From a checkpoint of a small mixture-of-experts model trained on Wikipedia: 8 picks a token.
Below are experts of layer 4 (counted from 0) of a mixture-of-experts language model. Rows are named router (the router's row for the expert), down (a neuron's output weights, with its number) and show model dimensions 128-191. Each number is 500 + 25 x the weight over its row's rms, rounded and kept within 0 to 999. Numbers have three digits each.
After each expert's rows: "raises" lists some tokens whose logits its average output raises strongly, later layers aside. This comes from a sample of Wikipedia text that the model never trained on.

# expert 97
router:560477513496526533545493534490512483484476473481518479514471521470523479537526502516529472480469501458513459492502537483473486496483556474457517488511541520496478465473479486492476500497461477
down0:488511477512488499454502468501506496501535491541500510465528472472526461495517487509528529517492523494516482504502474528480434500512429536504477534520490502498528467509489512509490503499473468
down1:497509506488498484483518475469529490500537473509489515483539477487509455450502498535466539519503525476526476526529500523511457503488445524480536558525491500507543499527518539536498517467492484
down2:481514511480513477487488493533472480532480475491577490483474515493473509515515498478497466476477486507470523490492509475507531518516545508490482478480536518530460464508488459459498516507525468
down3:496518497498519488475511492504523486520545459530460506468536501512523492497528472506508556535472536489528496519530506530502460473517435505487490545494484517512536507472521525545525491526499474
down4:527544543504503514447468468494529543467463503482456497492506523531478513502516498491500512482505505494496532472471510456494493504440472478492534458511490507467511520455539468533506494535506509
down5:484483527510531556486495455520527461509541536529495486507520494483464468512495494509481495570495514517474515508503490505492489473502456500550482493493468493500520507488499524515535485507505511
down6:539476503469489478524542495470547517458512546500483548530480472547477497481531497523503503494555491475457497480468508484493514528507559527490536472500518517532491495494503536488520480496484485
down7:477517510525494482502487492534478477524499513524532489482546515487528536531462480507487481497533498512488539489517515501516501499480488470516483470523550534503516489488511484509466473521506487
down8:493538476476507506490509509504504488493525438539506507466503477482490472479511486511491523498542516523484517524503503509506514523494477547512537503508503540515489502517463500476508495471524511
down9:470516506495494466472501519526495486483533455501487485501530520485470488469513493499447523483515526522470513505469479505487504504505485511503517539500536494489478471496482517521503521514414503
down10:527460483495512517547498513506527521503492502429491512518537489508511498499484506482508499531484515456496496497586542516511473456482511474482513516475507487508493523528527530492572483475534520
down11:482492513493507529480477531490464495506526504493495522489453487490490492449554467501476484540465563515456540484515549517462514525512491509519515518511490495506509498519503526513533510482474476
down12:464434518544518523483521516462510533503512524495472498501487515522551499538463498499476512516515506506510495497470509509540442479517533527486511516479485440485497525487507463533511458474521491
down13:495492513512511501515514539467520536491501515478467466505484479534543539514466526520483493470469494477534486471506522527505485483574481508488489503486527524517489447472492509512494491474512493
down14:502503519493508462523523497507494504512498474489509488496502478470473447482487464524499468471488497476462501492515488476499470515514503506451488528465523498577488499482502485469483519553472503
down15:484485505493485540503458509493454494512489523504489510492476523508512513528474557513512487498524500514495482459459471536493464512516525558496514482481479466501501485511477478507486495464485483
down16:513519503459493503521541502481528508482466495520564502501470483522479459466480490483462472445482519488420545504517505501513542536531478503479506502508529481469489506523503505460515515509505487
down17:460443501482496452479517505460513490513476514537484500499529503527492460485508463473492508541469490496510498502513497494552476497514507508487515533516482509538502525491484518516483502533479483
down18:564480478515515537493496515480509507494543483504508527484487498479529495540512530498510514435508501484512472499490502493533490498488548487463527498505525480515523486506501504513459495505497538
down19:470511523500553521487450442511492527514530508507509477517461486498507527497473497503501534433505485437521526483497493508487479482457468526450491556498466516467442487494500488475540484494491479
down20:516458458508541479438492540492460502519520490537482495481523544474499513529512466532495527481507518519507468550491505502528482484535518489511533502525522468532529496504508509490512473493487500
down21:452512445535462467516506447490521479511448488475508485510469521523498506497498493481483484480492498495511513502531543501559497527526521501504461490457472497508537500524483522514525449486546472
down22:503472481523431481484450512535530528495491530507543485536523478520501519505477476542480540503522499503476537507445496506510482521483546513448504500540522480483502498465539486508481494511527461
down23:538463477504428524456477487485519510530501500514475495454572488453501479469514507536497503462503546497488472505464503499446501522471509476488492475522510495485478508482499508508498500459528459
down24:534550505481506519541463497489480481478475515488488563510514524470513540489507505500510533503489485521507509495519505520504518461482473518472503449478549545489473507492556517543540486525508512
down25:517502529516486481546535518538467475481466490496536486513500503489469547462482522504481493492518469499444563493511518506532552499480541454466503496460529521499466513494475475469476526466493539
down26:488530449516485468492525493519530484489496472477501501499472472491512505501522463471479528467475511522501529489521514510541541523497511500535514513533506516490495541516475489531463555545510553
raises: "'s", ",", "."

# expert 114
router:526457513473515518521495497494533491494463491471527461521456515486522499522518517536517484491483521466528494483467527463508483476476510483464500505494504524486459475479473486501458501485464429
down0:527502489510491508532512491494507472526515545469555476513534503509490451509508511495489487497456491490470462523489481514505468504506538490526485511507495492487506540482494523510496516449532525
down1:494537498454441505521470537506461517493470447492492492491521512503512507540481536470475508498514498505493452443532523517493478515539557498529500468507523526497500463508475507465528498450511467
down2:485495492492490498541538483466466481517478533523530482499501475503472461462493470509478495473482498454510472508491517521536534496470492515490501530525489518545527497438520488549526515526489499
down3:525446532517545484496441518557482502541487508497494495499455516476491512467475468513463515482469492471501516505499459497509475501504466490515504534513498475545513521461478511546467486495467497
down4:516528487447485468505503465469482487501482492528479509503558476530486493507504507521499511540497530522528512534490524493464505495536473435503478531547495485504509498521528457520496558501497536
down5:522519462511490446528519483506493482490521484509478494453522504507520513478484502506488468490526494520478538491530502460500518486442495530494462483515490502452443464467538483535480487497540519
down6:533497508499468496489504527505511483511519477464514471493497506528502476504537543467536466510501509504501481522511470513540485489449492501512482494549494534531494492521529494484503536534488508
down7:506465478528476465497516477490544516526514478447502516512496521496491560453526570499507486516531534495472476488489468506496508456478487477470537495472477464479469506487514499523510503533509578
down8:531495501503479495563452521476514539479532456505513453458497525517502525451500502519467458514465486483527484539501496498528496474471473512494481533510460524501501525460522478473536512519540496
down9:484530540498484516485518518522498460526525508504490552509502522465515549489461489509521494458528457490532490506511486498484500502542498489521485497510529503486542501514474538499453522508517562
down10:503418542508499475511515513475506462516507499491539523569497496548477513538515488516496470495513502503489496449455517505487466493446487506481497534508477449489509496472501459437527499467487468
down11:528556508487520515522507521460495466491527473497490472470489493471481452482503501495516477487523530553501516516501492450520509508481552474483517485484472533461470455492451536540520514507522522
down12:485478515548471522525498468474503511533491495461568525525504543521462497448462524490523503523478537480490520527546467516535520463478478501483515477503512524497502510482487489503524537492554467
down13:491544506536461497519478501499493537475517538499481459466510514503466493492480505490484502419466491454491484518481497515548494487515532495476548477482487485521498515468493502526472499507499527
down14:490499471541561546514480507528488503513528511553470545527553509484496508504513481499515483551530506511495491477521498470538486450485564482452481489490494503512484498533541484507538487535505485
down15:502494499482493503474476459499450485484483486518494520524479501483498526444503486458481518491476504479526528504527489503547491493518536498481552488498492515524487466484514506496512492522481508
down16:502524493539500470496513545465512473494507513506466524526510550488521507501490511492482499469515496537483522480490497507456465479509489453534489487482467485570527471497489491475534518502517520
down17:507516510478489517521474524536519499474484495550525525462491457489464435467485486515508498533489501498492517515522517475532521488487475507495506503549508512494487512480492524488571514539484467
down18:482483483493474532522481530460469505501527535497509533503456525472508510540505475512462489481495497505543534486489527463463522491502498493480488441459513470480503507489490509484452492487527478
down19:491541448477498501504471520516510484480499472524494489482526526525451497502520519476503482518473514480489503523479481555483549470494511498446507500499562468493524500493511466489503502474534497
down20:464513492498458471462561488512509476479469507492493500499503469537520494472510514528509503499505462475527497509518445520487435528572467507535501482495502519523490485498443485513502528522505519
down21:488501504501512518575526464438509507484477524483495452475507529505485491490526491500513522540506495473512503480511498497510504486536486512502516533472506498516485519526495499503529501509512505
down22:487543470488522559502485491504462495468536527511501531502505479508491513559493476565489528514515524522530502527546483531502509470536514494512500487489494480488498494512490487534515508503538514
down23:516518516531494494483483482498502503524497497540510486481527462531450504504523500506488493472483495475517532549521465468500512503512483496531537494502485517506512517519485512509513489531510517
down24:485551505470483450542489480500477497515520538531523496475473483477508512466502478493477506535536463514541521530515446491493499514488496520540491499500496507447487498518543519502492491452474481
down25:466520488469521511480510493471498493509505509484514513511508450537500496466514478513480507432534491506463503492512499502503515508472510482508482483537503499487490482479486549476572480458512545
down26:531499469473479522488491524515505509483525503471456484537488490487473510489533467527516531534519486493553469500502493513461502521468514526553505550513489503490492476508505506538524489544461467
raises: "|", "on", "les"

# expert 100
router:552470507488524506538471514523519487488479478508551484510502493482506526547535499557543489492490483489505469496477513487475471487450535481478526491494492512482484490494484489507472509479503492
down0:464525490469486487522514508500527464486480450539502496504520532454523501494510475490492492489509515475475547503494481474526485526447479503529490471510486492522486468483466486453500542521474480
down1:533493526517514500532435472497502469498499529510509494514467517477468457481488492473487490478481528512446515493488508511522527556478519516499470458506456505483511451496501483515526521506491535
down2:500511498488526479472472507474518547524493550470512519519502507476465498505487465511524480502477483501460536502482461500489553493516541529528458462486493486498503514490513522469511488474519492
down3:505497466543486500490498462519492490488534518487517504522481503466471450498471487508496478520505541475507488526527531476525458501516542527479502476457521479503518495483483462522456496495460467
down4:515522539502506505481514482513468462499465480508489450505496506532466467523486537496496497473475516455506491505549503520519467475512493483513488520516505510493486482482501504532511530545480495
down5:521535531463495487516512535450512526492522485478517481454477517510512465497487509461444517506520540493486491496486505495509483488453492489473522478536524518505498478498514469480497518508518464
down6:532539491507530503482512500498561522509510515491498525477525523517502461491536488440523527432513461495438485483542484499470509526502509538479489477515493503512496498480470507518501495489500555
down7:508495506456489523482494528519517487494499459496507483515510488490497464473519458506499472484483521506491520486480460486505481565445483474522500528516452532475518518502485455507452532482420456
down8:512527490508547516532500539523489524491483499499457498483525511476447530527535484522517528487509491520463504555494513514489483497474549523473517542485497485509515535526528538467507441506523518
down9:476493510531507512560493516480535491514498490501492498510463535504490498514489502477525531484465469502494478532499517508454460497496496523480548527470484490532481527469509492487520480466530484
down10:471504454476478435482501472503499485501535532489489498493507518483555475493518474507492478493525511516502491495482525471490486525547487556528466509505503501554491483504498482496484519520466515
down11:518564538502492481464490475552517512472447479505511519476502506474511466503500499485454459491541504480472496461475498471538515531488508536520519465528528534497493464540524522484468483498466527
down12:506551462499514509510493520497496518521550462419484535522503464513510505461519519518458483487533494505492463503491455509508521477491496499525509531486496501484503513536521489472543470502511534
down13:475494500488469493421539513492489488482504492484434484513511485514493494509492530463489532494521500497513504487518510488533516510518469508522493506514529487539463486487513512542516502529497511
down14:473494493510466554478477473501539474489525513493466501502505524488471480475522472517529539540479534530517505528513508499477508477513467529453493516518518489494500508550523518518449511496497487
down15:515507468521499509465517587501502468502508527520544505493482506494518500503501484480551491517530483503466481480517485521480475527490488465508536437567538529498527551484565497488496519496510475
down16:538479459511509502492469550494510522523490522516486561467548543447501483517481513503519505511512508535481530497450497496499518566490493525461490454518561477493521492518502516479510492439488492
down17:520494491480505526537503458509503550506502504487492471525510507518510507547516525503510497488476492503523502473461454535471483489526526502516538487452440523489470517481498480465505507522512506
down18:491542526477457497527518463522503486535487480506528501487487468535491483512515494500494528491573502497464521461506454482494481465530484510559501497483480482496415532472503523500507492471511497
down19:522470499508503526479482501526485542515467468485523500519522517479518535510502445506515495512497520534506529477455442501496522526481447500520470480452477534475514508454524495500504465517485511
down20:450477519501521522562525483514523501480488489500540509555446514480501502495517520481516484484500490513491455492500517490496531477445507486489541527487464459465515506536532499484500475505524511
down21:505520468477519493463546480519485498511533476541456513473502462523528496511521487510529531529476527478546542531509518505504493460504517491521504510488475534524503515481468511525492457486519484
down22:503551509513495523471523504500501553473489488471506530482475485500528498527473522504478531489484472510485532492504495486486500490483506461479480503483524512482498469555491475484499489500520489
down23:524535482479487496447492486485493500522504493526507527494513496491522475473502527478522507505496531514519489530502525516499481500489514493496552512545535511521468479482508526504513514487493505
down24:504508484488499471512547523467505501516536454445459544513514470507521474518519489524481493492486519502492456474563497517480505514499476509520479513488481506530526509465507505508497508502472487
down25:495518468535484539486468565492507539514465531506465499462521494530492489489451516512519521506514495494497506528452530543478484531526516517454497473516501488522533501544512503496525497454514502
down26:484524503523494495527526513516479459530468489467513503435564469504505519486457493499490515508468514518513538539519531522450492491503498498494522512516535525518458444482497477521504496484498504
raises: " latter", " another", "loan"

# expert 64
router:523474504471504511546513505471504484472477470491527494504526560468535478513496529514510490485488502455480478467463537488479504492486530472475510504512514499466499484479466481494473511470515481
down0:449494478485501539493512500496451510497510496490493481547506541519507513517539501487491449537482533518485506518496498482449554499515498491453536492507462491522545482549483489481480488465503487
down1:494486505509533519538487487533489516469492496533521470488465508446511496463470533459535484499473476472500473482483496493543562522524493501481490542545528479525516513491495466474498494501486535
down2:479508510481492484477537494474498508516523499452520481514502494493491521498517538510489482501486503493473529496485520483503483523446528519501480509510542505437531538517490535503455510480492508
down3:528510497514501489486519522510524513521499459498511509511525493482487478470477534531484468533490515468478541471519485469482514511450480537467507484523502531538535486505478461507505491468481501
down4:490498531510445516462488514491466487475527470527454513482500495510522483532519490433497522477490498533522479520458561503470484525507485551496481501471491500527496454554503522518514503514479512
down5:484502500528502511522515443534534514504503495498532517525459519504507532499498542485494469448520484478509498450514479483534465509501449497465502480488497514519488501510496504499507502549484490
down6:519493505523503516514518442472493485557523520567495478501497518490517504470498465525523498515436530510513494477508447530481460505522524465517546468493494525492546523528537532511496495478502526
down7:470475539543494491508498522559495527448497509498518519477495466510474470500497522506475457514520475465513468485472564504538524515487468563504487512500465456521511456491467491490513498506488458
down8:499520534551515494512505509528475489526498456483500519495508481502486528509513520538542521485493493528510511486479498495503467472527510473453511507531503544496504504494446483455505502527475534
down9:505506486486512455466536470486456497514535471496508514530453501509494491505542522513479505488481518494475514503508477497522489499451532519462511480510516486468525514567476497514471517474543523
down10:535528515473494507520494512497550523524507435520490490451491485541487486508508516510508499504471556499469484469547502528494443510477521525502497529523453517460521573483499510477492495494507471
down11:471525514503462471485489500466486483509497530536492481488442526535528506485478546502490517500508469481517503450467572472519541500468453497521482475505530541479456486515517482528496481497524516
down12:482517535479485503483485519547484456498448467565503505520491497490494479479508516459516511540488482491497527506527533484490491478523508491482506484517499493502504472520504486563491505564455503
down13:483507512486469476508481533507546477516510523489472519506513511477506484492500494476534496528458507522492496526518494490517503518515517456538493450488499550507500514453498523487462503494488506
down14:498490511463497511475507470518513480543525492490460525487532472464510487498495494444491497472499494514535511483552500469514526495509499482486480494482520500517519465487529470501493506475452493
down15:476467510528502499507485499510481550484503515529469486478509528508506554512513468480535505503472469512525500482496519509515499473504507542433475540520492491491524452539486501493497487501548504
down16:490493519510497567486450492526518508506491508529516483514456502517512531481490444510521512517524467474538499523529512532494493475504485530527504505483489473519477495477511512507513471561467486
down17:541484522520550492477516470496499533479480535489480536494496483491537518508517502513507514447466498540507508482472469470480486494495508469488559493495514520496502536496574495517490507460497482
down18:512501480496493471485483458480546475507539535481470493498537485486486485509501519484518471546493539487511515464496490519513501506482523498485467511509453500557496489516482525520494514491481456
down19:455512499458521528501565454463484481524516479537480487514524509514511476511529486513504485507492552515516501484510503542501486483497503535517485480514471481478579443488509513540494476484484500
down20:496516520510523512534516539509464515501486438487465482496520492462539535521517484515483528508485504495493502479500513524520480495483491520516507545450489474478534465459464479495494508472515552
down21:483489456516562492503468554498514500493472502529480514490468497507495511449494529474475534489495498514497516550498497497522504503530513496512560439497475488532473508516481512524546469516490527
down22:530520483488539522478515477505536484468540497482500502531503463506475507494492526496495507506519506538504514474502460466516518546505439521475473497454501468529463519515500518502550480516517501
down23:483493484462482480545501513490501488508510495519533481490523497479531491513506487523513466533481533521518546529521511483505499507517438492521507490512494500488450500496513488516515469506504528
down24:531495464477461492548480501457502493504518492484508514539503444498501493496498483482467524457490498510495471503476500513476493532464509488517512500483485488483559485524508495500466509465511516
down25:519526489498452457477503473526487444495478465484490502471451475513502479499522527478470511543539515490544458492532479545482516462486489463415477491533491529455537498523473477470509510536502537
down26:467478502521506500508498483476519496502521484540483503481477521506516491482503535524475496501508527549516512504471535498489498528479470514490513519477486529494568533483497454501501521496540528
raises: "ity", "ink", "ized", "go", "own"

# expert 48
router:546457512468506514549478536487555494471485493510515454485481526495489507521528489503523500452454485495491478466494545492483474498490549496444507511524522532498478464487470502519480515488489459
down0:527525463528512485490478529502526511501478474551466516532492484509518514488479506471480518521491540522481537489436508508468556525526500505568456505520527565490496523498529497537501552493478524
down1:462481492504487486492507506495509505466523494491527515490530521471497518533541547521507510482500528480502491491492527524526482504493477530510520471528490524492485495479472496511553480496517498
down2:521480525519456509517543512479485539509499531496523517492521474488447486501510515474497479514525493502469478485516487495524502566493516529506465525520514503503510516470520487477487572427479476
down3:526496461473446510484431514526482455538475479523483528499502530480485516472461465525519477546517527528507520524502481505484530474510519455539515497486494511504508533489498497517537517490502483
down4:534499482474496537499514486492500515510467455546518501522505519525501494498472476500483491524490591468480499485515532503529520483471530514497479492503519473515525528483520489531515493477496514
down5:519496503499480483489477478515487500476541488484463509497489521513446483491515499535496490529511481473517489518500531514494477493506448488464547482529523489498525519504520478487511486500516479
down6:499534498472518518468450457497524492495471514530498484519509476517484490504486478474502492512447498484459500500505492462461536466486508536501481530522499494445466497516517521480460480497450455
down7:488497456492478540482501504514446491525469448484488510548529523464507515507522515511498503493460473543513490519470525514512501481479502454521466465494480519541499494510525489457515528511521500
down8:501489454455512536535489530488513515485495508485490441499519521521468506508498488490485490473490466536503524459499494474463496538505519547503491476492466508498496521498456530517497503499461451
down9:517540486506502495476452478482490494503503495524466491473475493504537457486525500519505488500508556454511477499511464486444522462520538463474465475477521495497517498534535500461514528471498538
down10:482507545497522502474478506502496443533508545493483495501498514508548500511512481518493486514506474492509512463509472470521476526487509466482494540542498498484491495522498460505485468482505486
down11:534491478506447497518543489512494491523509533499492508508499532476513456522476474475533522500520500477559495553498492525491511486481513440487543489464478531556514499509524506474491490533511506
down12:509489505502503457455502424478451530510535483515540473500539486528477500484483519491512492512490539494531514506530529533536501501540507500494498516494516474523486553519519491520508524548436519
down13:552521481498505462477486480483490544473486493495510512484493457520493525488503552494505511510499462476510522577462523492450474448516523512485512481494491533495464507509508506485491492464496487
down14:482500452507488524455527473486457474518447439492460519499464522506487485504507520481487492515541504494496483520482476494475517484516498515505497521439534504540523503502558495501462568500491515
down15:486522514473475509496518512528503521508477419523497543491470523479479495496478509521472466494508535460521510507528472484528524463503477498457454510488496513473557519522477461507493532455485537
down16:508523500510536531521506502495531509457510506533489452512495482568492509467498535490518516502516491493518501486489505488514530430472471481474525528501523525518503510510478505534510529532502487
down17:492518492498520457454490498500507519512498492458458562505518451470484467484489497481457465496539495476441518545505479484492536497477472462503488453515492476515511461488499483502495502540476515
down18:484509491496504488421530451514441467508478513521535518504494527488569504535493525522475507556550464529536504519508461519482441476482488500533484484540525511485515462466499465466543519542524485
down19:521512502519478459505510509489526491524556466498472494458549472477491550508501485499473536511456543497473507502479550496508497466542498495500492452491531524525464494490509497465490467516514465
down20:527462459512539508557505485526493568534504515481465534484488481481505505513477511522492487505496502512481494465520519525477530492497480543484501499486490486483533502452478522510497443481508445
down21:505502545503455462510494489512474505460491541510502554493467454516471503503522490500525521491538485501535484512452541495538482504483507480502467525470487471500532491485510449533529501478501483
down22:504484476529467514524549504457499503530487476483519530481492496528539508548532498538516477514511523486515487521466505443513497532490481472487485466547560516511479495462473512532474492468486541
down23:512518474469505491508499479584518550509504480493470538484547497484482501503499513501484495485529494511460488489525494506514507506500540511490512484463468484519563509516510530498530520534462510
down24:519516509528491528512502506512542516491486457487530488468503518506482483515524508485464485495507500535501485484486521511496524536496511506492512495496514501515476511525478456515483517473516514
down25:496461474494478511502503461470504457454525487504516470486532480478494510496516533527535491512514517468529509511525522471519445490468506491491451480525474486521576489507489485507532524498546491
down26:473534456467481440433501508473492537547485502497496521503496488538481492510496507472489519511550544538509553509504472506465479492527502507544511497503472522511526508502485486506492504473498465
raises: "b", "c", "s"

# expert 109
router:522477492483521509510490532497524508491501460490516478539499519452501483512527518538519463476485504469514473476499529487488469454467523470474516513485522532496475436469465479506483520469499475
down0:493525474474435514513484530465506512463451510480459482462577502479467486509511506521528450521530499468494512491490484500489516491532496509447492475514488499479466515489498518507550474428525545
down1:525509476537514472477510510493505482488516501499507539465539460475519491468477511512483511502513492540510492504515530509538479535474511498510445517496550509519489494522480514493519542556517541
down2:523486524469486482519514503509518524503485534492485506516515487527485515527477519520437501488535490527496471517500469528484504495514475527527533525504477519481517496520554470484511472462508483
down3:500490479509495507503482507511515481549478421520523508558529517471487478508483531536524498497464513521535488539516532509483449507520500479499556483522536486497499500482484480495464493486510518
down4:520496453492532488455439485476541476477514494537488532471476516499529496510498523508480474476499514503489523514472506492482515526525492502454476504549494513537527516487507532480561442528466546
down5:507495489518501495507459490477459468506510517502530498466480471509511511535514493508513445520517509517538474565457525493467466481550499509470527497507563505502474512503439468489510493509489504
down6:441493535505531504493553506554511474506492467506483513527515502485511466460512489480513512481443521496509508470546483520530501529463486445517534480539474512502488509555516488475485504539494496
down7:514478513517489478498479452488451515486553525507506463477443496479534493530503523517509494541472477571532507533475489476526447501522549508514510512479495521517479502509475525504503503482537488
down8:533563497470463530528487524484489453506473528514521475468467489506493503524471493471464509456495492497476464465465464468494496522550499560509491509537539479513456478523535534510519479479486471
down9:525502520516528483500471518504459504511453492479512503486495510477530507522488484524541468491517469516496498533474483477455487496498502542501481483470577511514528466485476483461497540519497530
down10:458483527511499556472519524520512532495499558508467521506514488510514542507518508496517537517452490493495532478556515543498479491490497482503533485515468516487520526502509502533508450508530517
down11:467475469479499507487523523500484482500538490517527505535491496467523503488504530480483507533468492486554488555527500525473509503492519467466497482478559531522535483523524503519502489525525529
down12:491494481508503532485489487544504465477495498449489561521519497524499531482476473531464537507463533545456519509544511534483524529501467469516494487502434486487484540504515496517482505506495480
down13:500505522474468495484499491496546448521534503481417504470494548508530474480489492508495549526448550483512502462473481472503508514508472506513487473557468488525499495503520497500574529528486521
down14:499496488524435493498481500532513504449459524493518468507488529504470493485476536465486484485503492501457476496487449505510557505505532470484469480513486506484438519534504513482532515495497517
down15:486555488528519516489514476476488524541520518476507475504525491486535462533465473502547491497492509488537466503460527551480478498531481533515504525507529473540491496506481496494419472487469470
down16:478458488494480486505529459469509488506438472514496495481512538484509496514503592476486510468497527508479497483529526484558519537472468518500482481542482492548513477517516479510495483473459521
down17:509478481485529491476560489480522484502524478519515480504492514459526493487483501461538503478482456511483486499528515495472497540481503500480518514484535506544489475486483514500508474496525515
down18:554513468522531510488507528483495514529533524506512510481503476510500483514531478511512566511536520548505480500483450524504493501518541511511510509475487463498515506478504456450527479446494467
down19:512490499456506493521492480532503453513522461512480481537523510496517499473521462488541489474471542508501487448505457484530508513464466518493547525528477535493507491532526507479518548533451485
down20:514508485496462500503479515486473524536498531488479485521489554487495483509483478438456467512500459492454517489472503475485500498496509506483460484521444480508526487470509544521470472497491491
down21:466529550492472502445511538500469508498487530533528503524507503487538524526505494487514498530523480480537520534455502459514510526509501511546493480476444463473467510506532482482475457482501480
down22:507453495501486525480515500499457551504513501485523495450466487518461514489525531490494516479482494505475503452511494478484504532501506540523454516470497513517457534466485527473555493498552535
down23:471491541462488523482503495503485480461502515472513497456510513502496509484526506462485489475477486478533472497495516492535494503480508463512465465427506489519464470522519505529459500502511501
down24:498473480499454484502493487525506492466514527540498534506462478487541453508540475468493512464486521531509531466507519517510517527503525493471483491493455471457488500492517513482525478503468528
down25:523520492487471528497470510474531539461501523479503533477472498507505509525502495505471518552500456504483553480474510500551527503521500507492516485482517521499442479462520544477475522507546517
down26:476491498495527529561466495489510510498474499534543486534470481512463501511504519488480502476506459462465504505490479489438535461494540503467500501493530520524497493491492537482521468499475490
raises: " Philippines", " latter", " result", " remaining"

# expert 121
router:518488550478551500504480517486527466471486479475539471507464539455491475517471493510482481459502482469489468471511522477474501488503534456486536524482553500517483489493476473483483486488481459
down0:528476490466493545446502475531489502490483454487509483557505541501479521514496504518526495514514534456482514505473482532465508496525474490468489503455474485508476517498514541516505521514506504
down1:500509484536563484505529499463500521479506534511476529502487507498508526514472507500486494431510511515493496477531493525486498495509488485516530493444515531481512492515510469502543457530470475
down2:535513477554536518512495488480476512492478503527459543464529491487481498512475527508486539454527529534473475485485465520495494536477507527507478507466542487523523469479493493468515491496521498
down3:492512500515517484518461469475531553489478494461521449485499484473472525518509511560512570506529482498475523519525474489492511482510477502476495461437474511517501504507534501430494484475517508
down4:555522519473459500502460495506519523502519474500543505537502496496448487485518511451519495496524510479487496495535472509493516481475481492498457484471512477538510474495511516491509496492474515
down5:519500510500543530526508509504486464499545502488503492490512498457485468525507483504507520478477478541513453463498483484515499522489510490528491470474487472486518478482484509544500518487487507
down6:466506523502557509521509459484520499499493509481528468535459484519513503482516448473507483484459491449556497477516527509517533490532508512536509485514507486505517499485539532522536513519528517
down7:528509526549525525493533510495468500504546525504487500472504509493491474534495488512495491477511477506546495557516504462466461527453476512474537470518508458497512472503468466508474462494502486
down8:480481514499540470476526480500492517508504505513493504496455480522496514542475532466486477474528487496490474503481489517487481500513523492466507505477510492523507483518513467454473440520467458
down9:461520533478490475531483480538486456490484474512528488486483482463475486536514530461468471457475481460482504531518463507526535463563517491530524478502544519478474483500478456522477514503507493
down10:489510480507520509480534487517471490514510501481516446498518472482471472497511495524490486471490508468527466532510481524469460488457474515523511433532511456496539511540483502537460464528515530
down11:458478492519494510516482504488510496498539487477510486534496478489509468473486469489523541488502503507447435479569471541511534519473478511492533526485503486495513495564479504476541531527478505
down12:514517481536515493535526506504541555459479513521483479520479518499510518500494529542491502492457522489489510509476476540523538538483533501481484542467447483481523473482544513470459486502496505
down13:508502512535493478511476511502473551510513470497522514506488478475503529532500487473483464477536470513467551499493464474503514488504504493481496463487479448537528501474478519522486513487494478
down14:473478494489482522500494578495525490529507481487519533477511480490500500481506552533482511479479499564484500480496511511503516490502508483543480522476481543496514520471504500520482515514504473
down15:491443487523558516509503538497501506491534478491494494522502491521492535543501509503496481516472459486506477512505484517500491522511492470462518501441528508508507467501499491504456497501477484
down16:537506499438457548492471493472494487479525510485510523477482477568474472488477440529505490498491489494531485495447551515477502478521520537475480532496406493472478512485513512499473531501474514
down17:506492522462479508467524492531501472516480546518556486488515486486476480500508522518527532502486500482537446487493499496510479499509496474524552514523453493501476481506485475489532503487488477
down18:474503497504483479487517475456519482488491479469507479473473517479476481515517512500514494514504505467516502505537482530514534484533464438489460447526495499528499509478495510495456454474506472
down19:507505510536495465487519490511459532520494567515499514504460473494461491526447464483527490465460487517451506494497521475500472508503443494494492575509502517500514537524468468488457495524470455
down20:502474518485556496549539503489475500495556521525515512494473538515551480485464520455494524517508466512502484505531545525498489504494534482517470536468484448521521460517455523518480461513485503
down21:476526454505478474508490525473482514464490488488485476523496493528554515499497497473500457498479527483461484560490468468502498518508508534468474487541505508544502493528476483501425527531496491
down22:496492484497497529477487534530523455475508472482497525558500496485519445545493513500504533460514530534492507477500442512515488512500475487537514499507505466529500480498518484534516471446480498
down23:468503523532439503475454511512521509484470515508504501503520504514468482492477507513505495475548458502488479499483508549495496505515475502463479538475477490514471510525498489477471478494479511
down24:485518491484480495497547451481447524509475516468516516509483506468501539480459505480517515467484499516513476517514462496493523521432473513477503511467478517481542535515514517489491512514525507
down25:524476495496491509502472511492537523490512502459476509528505509520535533495490498503505478567503483543540503523457519497515460513512479476455489515481498551507460481515523505501526505498496500
down26:467474480488530501508494469506492532489480525458506525497482522503509509525504510524482510505525474494467523473507448525508489552529534448466510508477531516510515496527460494462502481482531472
raises: "age", "ing", "ress"